Experts of a small language model: 46.3M parameters, a shared expert of 128 neurons.
Below are experts of layer 3 (counted from 0) of a mixture-of-experts language model. Rows are named router (the router's row for the expert), up (a neuron's input weights, with its number), down (a neuron's output weights, with its number) and show model dimensions 96-191. Each number is 128 + 24 x the weight over its row's rms, rounded and kept within 0 to 255.
After each expert's rows: "raises" lists some tokens whose logits its average output raises strongly, later layers aside; "comes after" lists some tokens at least twice as common just before its tokens as in all text. This comes from a sample of Wikipedia text that the model never trained on. Tokens count by the router's weight.

# expert 30
router [108 116 145 121 136 148 115 104 120 122 109 170 174  82 117  99 112  91 111 151 125 123 107 175 139 120  94  95 132 150 100 142 145 138 134 165 157 125 112 101 139 162 148 121 111 160 105 119 117 141 113 118 124 120 132 135 115 135 121 125 144 125 144  96 177  47 128 141 121 168 160 150 146 108 143 111 146 148 136 148 143 121 125 138 112 107 150 143 119 142 111 133 130  90 118  84]
up0 [136 146 179 160 128  89 113  94 122 150 170 118 117 124 126 112 141  73 129 107  99 163 182 162 140 170 124  52 159 114 131 112 108 107 130 160 152 111 136 117  88 118 142 163 117 115 108 135 143 119 100 147 157 164 170 144 138 157  88 127 134 120 147 118 137  93 143  63 115 103 123 131 107  98 117 119 123 125 134 187 119 128 116 138 116 136  86 144 112 131  86 136 114 141 115 154]
down0 [118 145 121 102  91 111 145 131 130 144  95  92 108 129 137  69 116  78 121 115 105 164 113 150  80 131 175  67 155 149 140 125  98  83 149 149 124 143 103 131 128 131 126 139  66 118 135 118 130 143 141 140 129 116 142 157 176 161 165 113 172 147  59  99 179 111  94 132 110 115 139 136 126 149 101 147 165 143 115 122 140 143  98 128 138 109 142  89 181 103 132 145 131 102 136 113]
up1 [ 96 121 165 138  92 102  78 108 114 124 149 141 108 131  86 125 100  77 157 141 167 127 124 109 175 108 129 117 160 108  86 166 137 159 119 142 167 132  84 114 148 128 117  96 102 125 140  66 107 131 138 125 157 126 126  97 144 141 173 117 140 136 139 105 115 123 131 117  92 151 156 104 130 106 180  97 135 115 118 117 171 130 131 124  92 117 114 170 132 129 142  99 134 113 161 114]
down1 [129 148 126 147 115 114 134 111 142 150 154  99  99 121 160 132 134 151 107 113 151  98 134 151 136 153 164 148 140 123 125 166 137  90 111 140 136 176 127  53 131 131 142 128  98 129 115 114 158 138 112 130 101 142 109 109 121 139 123 154  84 112 134 112 135 139  92 144 116 116 102 124 136 108  88 143 152 103 179 122 172 129 138 114 170 127 200 108 152 101 130 157 140 126 120 113]
raises: "reat", "IS", "SR", "agg", "inter"
comes after: " (", " \"", " un", "/", " re", " '"

# expert 58
router [125 138 168 122 109 134 144 172 120 107 149  98 119 147 122 105 144 109 148 137 131 131 181 129 180 145 146 147 121 120 104 137 148 141 178 103 125 120 114 171 136 112  73 124 134 121 167 145 106 108 117 134 126 127 126 119 135 111  94 138 144 164 114  95 145  71 134 131 112 154 185 143 100 138 127 131 118 135 115 142 126 118 166 117 144 120  61 131 160 142 180 113 132 119 121 181]
up0 [124 191 124 115 142 102 141 134  97 109 145 153 143 109 141 114 128 129 131 118 104 144 110 103  85 136 133  93  95 127 129 133 151 139 135 160 136 105 112 159 168 126 134 105 131  88 104 171 147 144  75 137 110 160 181 141 132  85 158  76 163 148 125 156 135 123 169 160 135 164 110 114  97 103  96 112  84  92 152 160 132 137 165 105 132 115  90 115 133 120 112 126 126 139 152 136]
down0 [135 144 150 108 150 156 144 145  83 117 107 146 114 127 123 128 182 150 120 126 126 185 137 110 144 149 174 103 140 138  79 139  89 153 121 152 109 156 155 116 141 129 104 101  88 135 119 118 115 134 130  94 119 105 154 173 159  94 106 116 190 101  82 149  98 123 138 122  99 133  90 120  84 122  82 130 126 134 164 110 132 195  96 140  99 122 140 124 124 100 154 133 101 130  99 120]
up1 [115 158  95 130 120 121 116 112  78 147 156 138 162 147 145 112 104  89 147 144 155  73 132 120 158 117  87 134 106 127 137 152 122 159 124 133  96 124 109 104 153  98 178 138 164 163 102  91  94 127 118 154 171 140 127 131 121 141 136  93 128 150 121 107 115 155 177 156 109 138 195 133 125 125 107 106 117 103 131 125 142 108 110 143  86 115 146 127 182 138 100 131 131  97 104 138]
down1 [119 159 152 130 132 114 143 130 107 108 123 146 107 141 168 123  61 103  66 121 162 132 106  99 112 136  86 116 121 133 140 154 132 145 118 130 130 117  91 153 177 102 180 114 157 156 147 117  95 142 112 145 144  93 157 122 129 104 169 129 164 196 155 125  95 145 158 127 110  94 160 114 130 129 139 125 130 137  94 164 149 138 120 120 115 147 116 152 161 153 121 109 148 141  98 152]
raises: "ck", "ls", "ardo", "án", "o's", "mer"
comes after: " the", ",", " in", " of", "-", " and"

# expert 121
router [138 110 111 127 168 167 108 140 105 152 109  89 140 123 128 102 134 141 160 114 133 135 191 177 119 166 116 128 108 124  92 131 119 145  95 176 140 135 119 113 142 154 118 128 134  94 139 100 126 146 127  69 131 126 123 124 152 158 126 118 100 136 116  92 182 132 129 130 145  75 162 143 125 129 138 130 121 102 109  97 119 156 157 136 115  87 107 118 113 144 173 111 110 143  80  98]
up0 [126 155 102 115  95 140 142 100 140 154 131 165  73  99 134  99 116 160 118 106 103 111 120 128 138 142 167 138 157 123  68 112 162 142 131 128 135 126 146 115 104 127 155 126  73 168 143 146 183 136 133 124 148 145 142 163  92 114 147 130 122 139 118 142 134 106 181 155 153 137 109 153 120 166 156 128 144 132 136 132  79 163 133 108 149 111 125 147 139 131  79  95 153 159 138 170]
down0 [133 128 165 126 135 111 121 113 170 143 150 121 164 122 146  90 130 113 115 156  79 172 135  98 102 118 124 127 147 142  72  90 150 118 133 136 159 138 128 156 157  92 122 131  79 124 108 106 101 140 178 144 139 143 128 147 129 136 124 127 119 160 131 108 157  77 127 153 118 135 118 144 114 159 166 138 101 176 118 145 144 132 130 136 123 137 139 107 114  99  82  97 120 113  97 191]
up1 [103 140 113 166  99 113 122  69 114 147 108 107 124 147 126 109 146 164 135 161 157  84 114 130 140 127 101 129 143 155 150 153 141 149  57 102  88 178 124  94 139 150 158 139 149 142 140 153 141  96 128 139 141 112  86 103 127 139 100 147  87 103 139 140 129 153 137 165 147 134 128 123 132 118 123 122 171 144 123 157 103 131 117 106 136  93 109 112 104 111 114 136 118  96 119 133]
down1 [153 133 115 154 121 126 180 100 151  99 136 117 104 133 114 147  94 146 151 108 155 125 135 156 134  99 133 106 110 148 144 137  80 154 122 101 155 123 127 109 126  90 147 176 127 145  94 136 129 112 132 113 121 120 147 109 107 146 158 118  89 108 135  89 150 100 129 146 132 103  88  78 131 146 137 115 118 153 131  98 144 139 141 125 106 166 116 129 114 112 147 137  84 101 154  42]
raises: "wa", " Ward", "a"
comes after: " in", " the", " |", " from", " In", "In"

# expert 26
router [155 129 149 139 121 124 119 112 130  90 135 118 130 136 140 108 111 162 186 128 124  95  99 152 143 145  79 145 110 154  60 110 124 140 168 162 166 128  99 172 127 107 124 133 132 105 119 125 139 119 130 111 111 119 144 124 126  53 111 133 144 171 122 116 121 116 129 164 136  68 139 110 145 130 148 113 144 138 124 160 162 120 167 126 113 157  94  85 144 123 146 142 147 144 144  96]
up10 [131 160 128 136 134  98  75 125 137 117 164 135 103 140  85 107 142  96 167 126 124 137 119 103 122 128 112 186 114 143 150 101 125 145 167 152 133  88 125 154 104 131 124 156 122 151  93 110 120 126 118 120 125 170 130  87 169 126 166 129 117 144 140 146 171 134 183 117 102 155 110 128  89 162 142 109 128 167  94 135 133 123 150 141 121 149  88  92 106 129 116 160 134 100 103 168]
down10 [162 140 101 137 133 118 147 137 111 154 120 174 122 104 130 134 134 137 172 126 103 136 126 123 178 129 106  97 148 129 119 102  79 122 140 112 127 103  92  54 116 145 129 163  76 109 117 100 139 147 149 163 118 123 145 163 151 146  70 113 168  68 144 155 125 108 114 118 131 144 111 149 117 156 152 103 129 162 129 138 134 161 118 104 117 140 130 120 145 105 138 124 122 189 144 131]
up11 [148 121 120 137  89 130 143  99 134 134 163 113 147 126 116 160 153 162 159 125 143 107 141 158 119 127  92 134  65 141 121 145 134 126 168  98 109 139 127 120 138 119 122 131 128 150  97 149 130 157 114 120 134 117 127 111 132  90 166  97 151 110 141 138 111 187 159 104 132 165 101 147 141 106 119  94 169  99  70 115 129 156 140 137 149 139 129 170 143 171 101 127 142 146 128 145]
down11 [ 88 125 127 168 144 133  97 133  99 114 141 101 152 133 108 167 120 148 162 142 134  92  93 169 103 108 170 153 133 141 148 146  77 121 160 139 121 143 111 148 152 142  82 121 131 111 103 115 129 116 123 109  93 104  92 121 186 142 127 119 139 108 139 109 105 125 125 121 130 166 146  94 134 114 126 105 139 124 101 139 109 151  94 126 109 153 105 179 143 113  81 127 135 146 140 150]
raises: ".)", "),", " dates"
comes after: " the", " a", " his", "'s", " and", " The"

# expert 24
router [109 145 126 126  75 175 125 124 145 133 188  96 117 137 112 133 118 123 123 136 125 161 171 121  83 128 141  95 136 128 124 148 113 166 173 143 132 133 139 148 133 119 116 135 114 106 153 120 156 146  93 121 137 135 152 128 115  82 108 127 121 131 130  95 168 117 122 128  99 128 117 164 247 126 129 133 142 122 142 166 152 129 132 123  97  83 139 135 151 123 167 130 122  99 140 136]
up0 [165 176 148 132 115 126  92 112 136 126 141 147 139 102 142 139 143 135 141 111 121 142 131 106  87 135 155 105 110 143 126 154 108 143 130 123 126 118 183 131 120 159 149 115 139 119 149  96 174 190 156 192 127 166 147 130  95 136 133  94 115  87 170 135 157 107 151 107  83 123 154 114 174 122 124 102 124 127 143 139 102 152 104 116 143 111 113 158 145 119 152 120 132 116 113 151]
down0 [ 86 151 130 117 133 109 112 117  98 188 114 105 151 123 118 157 135 152 156 149 110 137 171 150 170 156 136  98 104 144 109 164 153 129 100 123 117 143 132 151 103 119 129 157 140 100 129 148 145 105 176 115 122 110 122 139 140 101  67 116 112 159  88 139 172 127 147 142 111  85 121 155 182 175 123 139  96 133 136 114 133 141 108 105 106 144  93 119 150 130 126 116 209 149 133 153]
up1 [112 145 147  95 122 168 141 112 121 126 213 147 102 103 108 117 116 132 166 109  72 153 140 172 147 105 142  96  94 114 103 134  95 150  94 139 144 112  94 124 129 110 149 119 141 150 152 138 121 137 116 143  87 143 118 125 105 116 122 153 131  98 122  96 163 123 183 125 119 183 139 132 118 112 141 113 157 122 133 167 101 119 152 114 184 120 183 124 142 122  90 133  99 108 150 148]
down1 [174 151 150 120 143 103 121 159 146 123 147 152 170 134  96 128 112 110 141 120 121 179 105 129 148 139 117 162 106 145 128 127 110 107 116 141 160 105 126 109 107 144 150 118 140 129  86 107 133 127 106 144 105 110 149  78 152  99 119 141 120 150 122 136 149 125 136 143 150 138 112 144 126 120  94  80 107 125 100 158 143 136 139 117 152 160 136 164 122 111  53 118 133 137 144 122]
raises: "iving", "ars", "orf", "ives", "ifts", "isc"
comes after: " ", " (", " a", " T", " H", " F"

# expert 120
router [154 161 129 137 120 140 142 133  93 162 147 164 144 131 146 128 130  69 121 161 114 132  70 155  80 147  95  89 115 113 101 111 130 119 116 127 127 140 134 180 138 160 134 135 109 134 145 200 129 167  94 124 145 124 118 140 141 118 105 146 152 127 115 116 101  92 140 155  90 143 153 104  78 134  94 128 126 137 134 116 162 149 144 151 101 110 110 125 163  77 110 162 114 113 135 117]
up0 [107 123 109 158 132 138 108 164 130  88 133 148 125 130 121 142 174  86 146 129 149 128 146 106 141 136  98  94 113 157  84 133  87 130 101 139 135 124 123 159 110 164 165 117  69 149 138 150 113 146  84 124 116 174 145  93 122  75  89  91 127 137 137 134 162 128 117 132  87 102  97  86 127 107 139 111  98 116 104 116 129 164 168 148 130 107 130 140 158  81  96 144 113 111 182 143]
down0 [130 168 153  74 116  99 119 147  78 141 117 119 133 121 108 105 133 129 121 134 128 155 144 120 120 140 168 118 102 159 100 161 109 134 136 133  76 120 126 122 138 137 150 150 110 112 145 102 120 138 161 189 101 118 173 129 127 105 112 130 116 126 144 163 147 128 112 116 125 142 133  98 143 121 132 134 122 126 140 134 184 180 156  98  92 140 132 148 143 104  97 147 124  99 124 158]
up1 [110 113 125 100 149 153 103 126 144 159 127 137 102 142 167 117 121 106 151 103 144 139 117 105 164 127 136  99 137 142 147 110 140 138 118 152 129 131 116 102 136 140 141 111 105 154 120 122 113 161  80 129  66 132 131 150 127 129 110 143 101  86 168 104 160 114 123 109 142 154 170 170 192 111 152  90 112 119 161 141 150  97 136 117  94 150 142 142 130 102 148 121 120 134 108 151]
down1 [119  90 142  92 132 122 149 139 143 123 110 120 137 127 176 154 105 125 130 129 131 132 128 129 159  98  78 107 119 129 135 162 153 121 164  82  93  82 128 146 108 132 108 133 117 121 140 157 139 122 129 129 105 139 180 103 119 109 118 141 135  78 129 140 117 124 116 142  95 104 121 146 107 142 142  58 133  99 169 145 102  72 101 118 139 148 127 139 159 132 175 131 132 105 133 151]
raises: "roll", "oup", "amp", "out", "ips", "ott"
comes after: " the", " a", " and", ":", ";", " The"

# expert 64
router [ 78 120 151 135  88 138 130 113 140  90 134  97 152 116 133 129 120 131 133 166 144  80 168 159 152  96 157 127 151 197  87 132 119 115  65 130 173 130 144 134 123 112 139 138 133 127 148 119 128  75 135 109  99 127 128 131 130 156 118 121 141  68 115 128 138  60 140  84 111  94  67 109 143 130 146 137 116 132 124 151  93  60 110 139 135 121 145 125 111 119 113 133 101 113 114  99]
up10 [116 140 168 120 103 140 103 121 136 112 120 107 109 101 155  88 116 150 125 129 181 129 163  92 118  34 150 125 150 137 114 144 118 119 156 112 161 121 137 119 113 165 172 121 134  85 135  63 137 145 123  87 140 126  85 134 113 148 134 124 106 129 125  75 131 118 111 109 130 130 115 129 156 142 111 128 143 135 134 135 127 135 115 102 167 117 100 131 129 132 161 115  92 149 130 121]
down10 [141 128 110 140 155 102 132  96 114  91 116 141 176 136 151  93  92 163 126 144 105 140 121 172 145 117 143 139 122  90 134 153  80 120 117 142 146 129 148 109 162 136 134 147 160 143 118 129 114 101 144  88 128  96 105 135 111 125 129 119 126 155 128 121 104  86 119 113 147 128 133 146 141 125 167 141 133 135 173  74 117 107 146  79 134 145  99 170 133 127 182 103 146 166  99 113]
up11 [120 129 101 120 106 139 139 173 116 128 151 110 152 174 155 140 108 161 134 137 114 119 163 134  89  97 167 137 121 162 160 133 153 164 148 149 130 118 166 142  93  98 145 122 136 142 109  86 106 140 120 100 134 149 127 128 126 178 139 139 121 144 101 160 112  75 131 111 135 144 137 120  61  95 171 141 107 163 138 139 147 122 169 108 134 147  84 119 161 119 147 111  88 159 110 102]
down11 [129 113 166 146 114 171  87 126 160 127 173 153 139 133 110 132 109 126 126 118 116 135 134 136 127 148 115 140 140  87 157 116  97 142 110 126 143 153  80 119  99 160 139 143 109  87 101 150 138 137 126 128 151  84 127  97 123 132 143 153 110 120 129  95 127  76 134  84 155 151 103 147 170  96 153 137  77 146 115  91 127 106 139 134 121 114 172 177 151 136 108 129 118 103 125 102]
raises: ".", " in", " (", ".\n\n", " of", " on"
comes after: " the", " a", " The", " this", " an", "'s"

# expert 33
router [134 143 124 116 107 127  61 142 110  73 174  96 117 137 123 109 112  95 129 141 129 127 122 165 180 151 102 160 142 117 126 142  95 118 146 147 114 129 118 121 129 104 161 136  98  98 166 183 113 168  96 168  96 123 133 138 128  77 114 128 155 148 124 138 124 146 117 100 117 146 128 134 128 138 138 125 103 120 140 165 168 139 151 152 112  96 103 154 139  69 118 123 115 119 143 156]
up0 [136 116 141 160 116  66 110 103 132  95 140 133 131 115 135 137 118 166 158  74 145 135  88 134 134 153 161 141  82  97  83 116 131 104 114 115 116 109 146 116 132 172 170 126  97 130 106 135 155 103 127 142 118 190 132 184 139  98 121 113 139 166 106 128 149 114 100 134 103 137 135 163 127 117 159 120 107 150 117 166 135 120 159 123 160 109 119 171 104  84 154 154 137  95 148 141]
down0 [108 166 185  94 108 101 171 135 141 111 130 135 142  92 103  86 145 145 140 178  87 168 149 138  97 119 100 110 109 167 129 117 148 121 130 131 170 134 116 123 115 100 103 152  98 123  83  90 146 165 149 108 141 112 132 123 141 137 136 134 135 145 165  91 119 131 118 144  95 116 147 138 113 144 173 130 149 137 102 139 145 157 110 137  76 137 158 105 139  99 125 151  89  94 155 185]
up1 [ 87 121 110 160 104 141 104 150  82 104 127  62  83 145 124 136 155 115 179 133 123 126 127 125 153 114 131 138 136 102 120 137 145 136 134 162 109 132 138 121 130 107 137 128 100 135 171 122 117 133 119 136  84 136 122 149 157 118 140 130 153 153 115 124  87 176 153  95 128 177  94 117 125 123 164 147 151 134 127 161 138 165 166 148 114 132 115 150 156 105 134 106 138 139 145 127]
down1 [160 111  99 149 140 135 169 109 129 147 149 166 130 114 133 180  66 137 134 151 107 121 113 139 155 139 147 153 124 102 133 132 183 130 123 135 148 116 142 124 152 135 131 100 170 161 121 170 111 118 124 162 127  88 158 105 104 163  87 144 140 171 136 112 137 111 127 173 142 150 112 152 121 134  92 141 110 126 130 147  94 152  83 134 130 149 128 129 151 128 125 142  84 117 117 138]
raises: "ment", "we", "and", "most"
comes after: " K", " H", " B", " G", " W", " L"

# expert 2
router [114  89 142 117  90 102 112 113 109 125 117 174 114 111 125 103 118 157 120 139 121 151 114  90  64 110 141 111 117 125 101 120 123 142 110 128 108 127 160 158 139 136 124 122 112 133 106 118 121 101 160 133 125 135 130 126 116 128 151 126  97 132 141 132 155 180 140 113 121 128 214 120 110 118 168 114  97 129 145 169 140 158 134 126 108 133 132 142 121 201 141 143  99 122 124 109]
up0 [105 140 120 129 132 114 110 121 135 151 162 119 127  88 128 154 139 143 192  95  95 123 149 112 132 106 120 115 119 141  77 126 103 141 143 116 132 144 109 141 108 134 130 127 125 168 139 143 154 119 138 114 110 175 159 160  76 136 155 123 194 155 124 163 119 114 117 106  82 143 148 117 139 113 158 106 114 131 144 137  89 140 117 127 125  89  57 100 112 167 130 143 161 178 138 151]
down0 [151 109 145  76 125 151 120 145 170 112 109 112 144  90 112 112  97 101 104 129 135 148 118 137 115 132  94 147 151 124 134 144 119  98 118 128 134 159  96 118 164  96 107 154 108 107 115 121 140 172 111 141 131 129 141  96 108 113 125 106 125 177 117 155 113 178 118  96 128 147  57 136 128 147  94  91  90 135 133 103 127 117 134 147 102 130 155 161 143 107 128 115  93 176 104  98]
up1 [ 76 139  90 100 132 133 102 116  93 180 155 136 142  70  82 104 160 130 172 149 172  97 130 163  95 111 119 163 180 147 111 135 158 117 150  99 125 114 111 125 141 147 140 136 134 130 143 109 130 115 154 129  81 129 122 147 105 123 133 133 120  90 127 111 135 132 150 144 166 133 103  87 154 152 123 114 178  92 122 160 153 102 101 160 144 104 143 122 117  89  71 131 143  92 111 140]
down1 [131 168 133 134 122 126 136 145 147  98 111 118 146 176 164 138  92 134 135 120 120 124 102 178  95 155 153 120  93 112 101 137  97 152 118 108 138  92 163 101 159 119 139 153 147 149 123 153 108 181 113 124 131 105 126 134 143 135 141 131 135 172 147 131 149 137 111 157  79  92 124  99  75 120 116 179 121 146 109  90 134 125 125 116 151 148 139 153 151 140 110 124  94 123 118 131]
raises: "ians", " Trophy", ".\"\n\n", "\".\n\n"
comes after: " |", "|", ";", ":", " /", " November"

# expert 25
router [135 121 112 125 122 104 100 114 120 160 122 142 171 155 124 132 111 116 110 139 156 148 163 113  70 137 136 154 138 140 120 115 115 106 124 100 139 126 129 144 119 134  90 137 120 118 211 118 153 129 144 112 134 125 131 107 114 154  91 143 147 155 135 117 164 162 124 101 121  75 199 127 119 163 104 144 131 132 133 144 140 145 184 107 125 157  98 121 146  74 149 122 155 128 122 167]
up0 [192 142 140 129  97  86 127 158 102 118 127 133 119 117 133 131  86 134  91  94 170 161 145  85 147 120 109 119 132 121 117 125  96 123 111  93 126  98 145 139 124 148 142  98 116 128  87 139 122 160 139 160 153 154 145 138 123 117 105 124 135 143 130 144 138 168 122 113 120 101 133 138 164 121 120 110  99 163  97 170 145 150 124 112 112 155  94 143  75 137 111 153 139 153 130 180]
down0 [136 119 127  48 133  92 115 152  97 109 159 139  89 142 120 112  98 134 128 116 115  95 138 163 131 168 158 143 158 148  96 122 100 117 176 105 140 124 112 112 134 146 143 139 101 115 104 183 166 120 162 137 140  89 144 147 117 132 127 130  73 136  77 139 147 115 100  89 100  84 110 146 158 129  79 121 138  84 113 125  84 157  96 130 121  96 124 140 151 154 135 119 120  93 133 126]
up1 [ 96 136 140 158 169 105 117 119 146 132 137 100 105 147 130 175 168 131 142  96 181  89 149 147 130 119 128 131 105 137 153 124 153 153  89 112 117  99 123 131 123 132 112 119 147 191 155 124 128  99 156 164 129 124 156 165 101 182 114 165 111 109 170 114 156 161 140 183 117 141 160 123 169 130 117 128 115 120 120 133  69 121 142 131 138 100 104 137 129 144 134 132 142 112  95 135]
down1 [151 128 115 150 131 186 122 142 112 128 148 124 151 114 121 115 164 119 128  93 101 126  80 144 126 177 106 115  93 107 149 140 107 105 126  79  97 105 148 104 185 127 176 107 136 166 122 117  96 139  90 149 139 149 125 147 131 145 110 132 123 129 122 132 183 130 131 131 184 107 143 167 118  88 142 154 130 120 115 144 151 120 125 151 115 106 148 162 143 158 157 131 152 128 113  93]
raises: "inal", " least", "oph", "roc", " university"
comes after: " the", ".", " and", " The", "'s", " located"

# expert 125
router [124 143 146 126 122 158 163 119 112 169 128 109 172 134 102 152 120  94 119 156 133 125 146 134 156 110 169 145 146 111 106 130 118 133 169 105 203 140 163  94 131 119  61 130 131 128  66 200 164 147 119 142 145 127 116 155 111 126 119 122 158 161 127  81 150 132 132 155 185 140 143 125  80 159  44 153 122 154 133 152 121 139 159 156 104  84 116 146 121 111 122 141  90  81 122 176]
up0 [158 114 121 129  78  97 114 169 116 175  91 153 136 113 122 134 106 125 136 124 109 104 124 122 167 122 132 123 137 140 108 143 110 120  78  96 120 125 115  79 118 128 130 124 106 121 158 108 147 131 125 147 113 208 122 113  94 123 146 143 157 114 105 140 109 131 142 135 117 135 106 119  97 138 125 174  88 121 113 145 162 176  84 117 121 160 133 140 125  76 137 130 130 157 177 137]
down0 [145 158 107 110 116  99 172 181 132 187  98 156 131 136 135 144 110 125 121 149 111 177 128 106 137 136 125 120 121 148 101 120 136 116 115  96 109 108 147  77 143 163 105 137 128 107 109 114 126 127  96 130 129 144 157 105  81 175 112 163 174 174  99 115 121 147  94 137 113 119  82  99 126 141 160 163 111 125 111 139 170 134 115 111 132 199 120 135 170  76 136  95 156 125 122 107]
up1 [105 144  93 122 130 114 110 149 106 157 158 108 127 121 165 127 103 114 166 135 119 136 130 154 133 103 104 159 183 110  96 132 128 105 132 113 170 112 131 142 104 136 121 112 122 157 133 100 106 111 112 115 159 125  67 127 135 152 116 114 111  76 121 126 103 144 121 117 156 152  96 152  81 139 152 149 108 108 120 161 139 131  93 121 147  89  82 131 144 136  92 118  84  90 114 134]
down1 [146  93 123 154 159 127 139  77 112 143 151 124 129 139 140 119 114 117 151 128 112 125 139 152 123 131 145 116  94 141 147 123 160 173 117 136 155 129 144 115 143 163 152 128 115 146 125 131 102 116 107 155 136 113 139 125 163 156 141 151 152 159 112 115  68 132 134 111 109  91 131 127 130 104 158 153 133  96 132 110 133 133 112 139 149 136 150 157 123 170 148 109 107 172 128 126]
raises: "acher", "itude", "ect", "ised"
comes after: " the", " and", " a", " to", " of", " an"

# expert 53
router [105 136 150 118 188 169 158 113 119 183 137 120 129 112 143 127 125 120  94 136 109 165 166 147 117 154  72  66  96  98  80 122 128  82 113 147 138 136 134 108 136 130 111 135 124 121  85  90 137 157  86 124 116 110 139 138 130 163 124 138 116 172 134  40 129 133 118 162  87 147 151 121 110 139 149 144 141 133 129 129 112 119  93 115 138  92 150 107 121 169 121 130 101 134 125 122]
up0 [126 119 165 102 115 103 122 109 137 107 154  97 112  97 146 144  97 159 125  94 141 116 100 115  94 138  87 104 131 103 120 144 100 109 140 141 118 130 208 151 130 101 128 116  95 144 114  71 168 114 151 132 153 171 167 111 129 119 154 138 126 133 136 145 114  73 128 146 116 112 125 145 112 155 118 111  97 112 172 170 150 145 118 108 145 159 115 102  99 118 104 169 142  98 136 136]
down0 [106 152 121 127 141 139 138 105 130 154 120 152 122 169 150 119 148 141 165 146 153 101 108 167 138 113 157 126 144 122  81 131 115  63 121 168 106 182  99 147 110 134 157 125  91 126 123 150 153 133  85 146 107 164  97 138 128 163 142 120 134 121  99 112 135 129 104 119  98 100 141 133 108 127 104 108 124 120 112 145 117 140 110  98  76 111 108 117 139  90 113 143 112 127 109 110]
up1 [104 147 110 161 119 125 115 145  92 122 141 129 143 193 136 154 117 120 147 143 138 122 114 119 156  95  86 129 141 111 151  75 122 153 133 127 144 101 144  87 108 128  45 100 120 142 133 144 181 118 165 139 114 102 143 123  95 141 125 130  93 141 148  94 107 139 137 162 135 118 144 124 188 140 116 113 157 104 201 127 101 104 146 165 134 109 140 149 145 154 133 119  98 106 135 127]
down1 [144 152  85 153 170 126 123 125 115 131 193 143 124 152 163 142 142 110 123  86 110 120 160  61 155 177  88  76 125 147 118 100  96 142 114 123 111 119 163  98 117 148 117 132 103 139 117  86 152 114 126 148 145 113 105 118 135 183 135 106 135 146 134 166 134 139 167 157 127 146 150 148 145 134 116 110 115 142 119 136  90 166 160 118 104 152 158 128 128 102 121 160  80 116 182 119]
raises: "St", "Team", "Pl", "Club", "No", "Un"
comes after: "|", " |", ").", "-", " as", " a"

# expert 3
router [139 126 132 114  61 113 169 103 110  95 105 133 145 134 123 118 117 114 139 151 121 135 102 110 196 172 169 135 142 142 116 119 130 135 107 129  78 129 121 150 141 126 129 120 123 133 150 105  80 133 138 139 124 115 123 114 131 135 122 123 206 142 123 117 118 117 123 146 149 101 150 118 184 135  70 150 128 119 120 135 101  64 141 136 131 131 116 141 136 115 149 157  76 146 110  78]
up10 [143 139 130 159 149 113 161 145 118 107 139 112 119 135 131 127 106 153 126 140 161  94 162 131 112 140 113 137  98  99 111 106 157 126 155 130 132 127 145 158  96 121  93 127 135 123 113 115 135 158 106  78 100 103 104 105 131 130 124 143 132 143 129 132 139 137 161  85 139  97 117 142 117  80 138 132 150 159 105 147 119 105 225 144 179 144 132 159 119 111  88 107 120 171 136 149]
down10 [136 133 161 144 113 125 147 102 135  95 161 124 131 128  97 116 157 154 134 156 118 109 105  91  96 145 122 128  87 143  98 140 105 136 162 112 116 163 174 165 121 140  71 147 136 170 149 114 152 152 157 133 104 101 133  86 126 124  92 106 135 137 106 138  70 103 144 132 110 117 121 129 160 157  98 135 154 172 122 104  97 146 154 136 124 123 125  86 127 116 102 113 133 158 138  79]
up11 [131 203 103  92 117  95 145 144 145 152 137 102 121 126 177 153 117 101 145 140  99 121 136 135 155 137 101 139  95 135 140 143 104  85  93 131 110  99 151 101 141 114 108 150 141 118 139 140  67 118 139 124 178 127 137 119 125 123 121 152 156 120 141 129  91 119 138 161 173 122 152 144 135  91 140  87 164 131 133 133 130 100 158 138 141 152 134 125 159 135 141 119  80 154 152 124]
down11 [136 172 141 151 150 135 145 122 153 140 123 121 140  82 164 119 112 164 136 161 135 150 108 156 163 114 118 140 108 123 110 136 118 133 104 143 125 111 131  74 106 133 172 146 146  95 129 151 124  84 116 102 191 159 147 157 102 124 143 140 154 110 140 135 135 129 102  99 126 131 156 140 109 162 124 124 143 148 125 158 137  79  89  88 135  87 104 161 103 171 123 118 117  84 126 125]
raises: "aken", "alo", "amin", "oung", "atern", "akes"
comes after: " the", " a", " was", " is", " did", " and"